config = dict(
    num_hidden_layers=12,
    n_experts=16,
    experts_per_token=2,
    d_expert=64,
    routed_scale=1.0,
    init_std_router=0.0165,
    norm='rmsnorm',
    optimizer='muon',
    learning_rate=0.00359,
    max_seq_len=512,
    train_tokens=343900000,
)
Below are experts of layer 8 (counted from 0) of a mixture-of-experts language model. Rows are named router (the router's row for the expert) and show model dimensions 0-95. Each number is 500 + 40 x the weight over its row's rms, rounded and kept within 0 to 999. Numbers have three digits each.
After each expert's rows: "mostly gets" lists some tokens that are sent to it at least half of the time. This comes from a sample of Wikipedia text that the model never trained on.

# expert 3
router:507412548513523449492441489607557574490515501569553441454479488516596453530520486488471496527454548541487570485512484443493513456472478498481496481517476538451454492492453541532530534452492581466491481538458468498544468435478488539436517496507480489528473484451467561517446560570436516488
mostly gets: " January", " February", " September", " October", " South", " April"

# expert 10
router:537461473542528527418523508491574496488533555504589509488533486495549434573469478494462478551490544538451584487542512462495520496498487486544534489470499577391400516459391506511569546497497486500507540487447466471476449549529507478495500518472459510515549446478457550542490490512494521451
mostly gets: " sub", " h", " inter", " E", " Pro", " Con"

# expert 8
router:516482501581574500444433538533526569534525464528554478384518549495524530536480559497459494542482510519512509496535462547493472494442502462469556544418442508485424530517472476571540505513537603520460531526468445446552452493477481469442512483471536498531460465528438566517508490497506495497
mostly gets: " was", " were", " has", " are", " had", " been"

# expert 13
router:504505517501513461468500482539567595543540473551534481440495510541532448579530530530464464471510538561459524471515486503481435535458521546477530542513498544515413553472442508507523520452490518493452485438507397504586469499553476462455479499536576545478476455424453542565510505530472458478
mostly gets: " two", " three", " second", " many", " some", " four"

# expert 0
router:555424514476585423506517465551600546518516556494565481436532403525533472548457534449474458536462471488501533478501558490544558471539486450485567546451496505484487500462524475477493526495485489472496469515492427463496470505470457456505542540496549508492545436479514599564472492529513446485
mostly gets: " |\n", "\n", " \"", "==", ".\n\n", "\n\n"

# expert 2
router:536512571489555492521465497477561473535559480530563479451436487544497445508490567430545496569475508532506615505561478450528546475464543575473568501501442500463498536480417534460526538567508524441490521474517438484498514545545453500572515449503511526479494465477482543518483447492477453466
mostly gets: "erv", " gen", " histor", " bas", " techn", "por"

# expert 6
router:483537507503536513513467548549522484502538501516558530423499527485547420660525554567455487496522498464484549450505505459533526519432479563448498492485471528467460541462478505502529521489503543512527549508508459423490434503463491440440528540480450559453488523515499569545422525543508516526
mostly gets: " the", "|", " an", " his", " The", " a"

# expert 15
router:587460527529570488474494465494547554473504478523550489474513474499505431590487550540503482520464482505480573514476486477519523502417500488516520525484451513443405510467420478566529554494474584437487471505502484522521501537506422440425555476539565476490499497541459558524441543503475501440
mostly gets: " $", "′", " —", " −", " USA", " +"

# expert 7
router:505501553473579513493467465576491586517510524545573450444475491535527465543478536470507513537467595511480510446498530447482511533455475559465549530508453596495461547454466482506473517488549553489497497554506493467486486520493419497455481433547518513476524480532475563538459468453514488381
mostly gets: " b", " film", " game", " series", " album", " company"

# expert 12
router:474449520557549467469412469563529552457550492542544474452481491510504444538450556510447485529477545512472555418528507482495480471433532468461485510512462587463418562470492539511517549497524521443494461499527470539499477539507463432459498486509484513483543450397511592535467505500483540449
mostly gets: " United", " States", " University", " American", " State", " City"

# expert 5
router:436434526473514504488562423507559507491501516516563453450443491493557496571470539482517472458446507516528515463582525441556429449451456516556604535491485542446456567513479488476539511446494551518490528485511414487535429515511464509477495492516521498475534444479527552518483487532429548497
mostly gets: " d", " n", " c", " t", " ch", " k"

# expert 4
router:525517489479515532447479514537561507466543485593545453501500530517530458585482491517513467477453525471477495469481503456512518473416523491516621508440459584471461516435479490559544527428476488492528496530486432518509504485520477464473522497512485499461470397540481574571502485589456457466
mostly gets: " Mar", " Mc", " John", " William", " Robert", " Franc"

# expert 1
router:486495541563507505455449591518579624476553557463559473468457529520529490519522544492477493438502570478494532462523471497500510478488502522468597578511505540475426463497495490508521515533497528464499575441457448479522486529497452506492566515511459511482543418503455548492445446480479505443
mostly gets: " w", " en", " ab", " dis", " ent", "1"

# expert 9
router:559465537500506463488466486535571542540576478488578503427508578470560458563483546446533495493479501538522556478501463470545521519490441495515583468440509523484408517495482480522475503539531579478509553484508497475535504501453461570480535535523533476457447447501499506502473488623491432503
mostly gets: " def", " off", " during", " along", " in", "On"

# expert 14
router:512478538506618462483531531538554521506499530539540433428494526514566476556507493434468482439486527533519513504519475374516515456461478503513506504457436522463438537465413494528488485440500510491475503487500452467515510466448517411429568517492558515465499515448494540531504495551423494484
mostly gets: " which", " he", " but", " who", " that", " they"

# expert 11
router:531468545531525514517452478563573510490555440542508489453464515564480433500503545452520461457470511495507584447495467485506471438439531469502544467436471548469494501432425465558566534511545538463440447499463444531538530530506514494546550480505489537447457474451496524578510506560455539447
mostly gets: "uk", "ü", "á", "ij", " Dav", " Wil"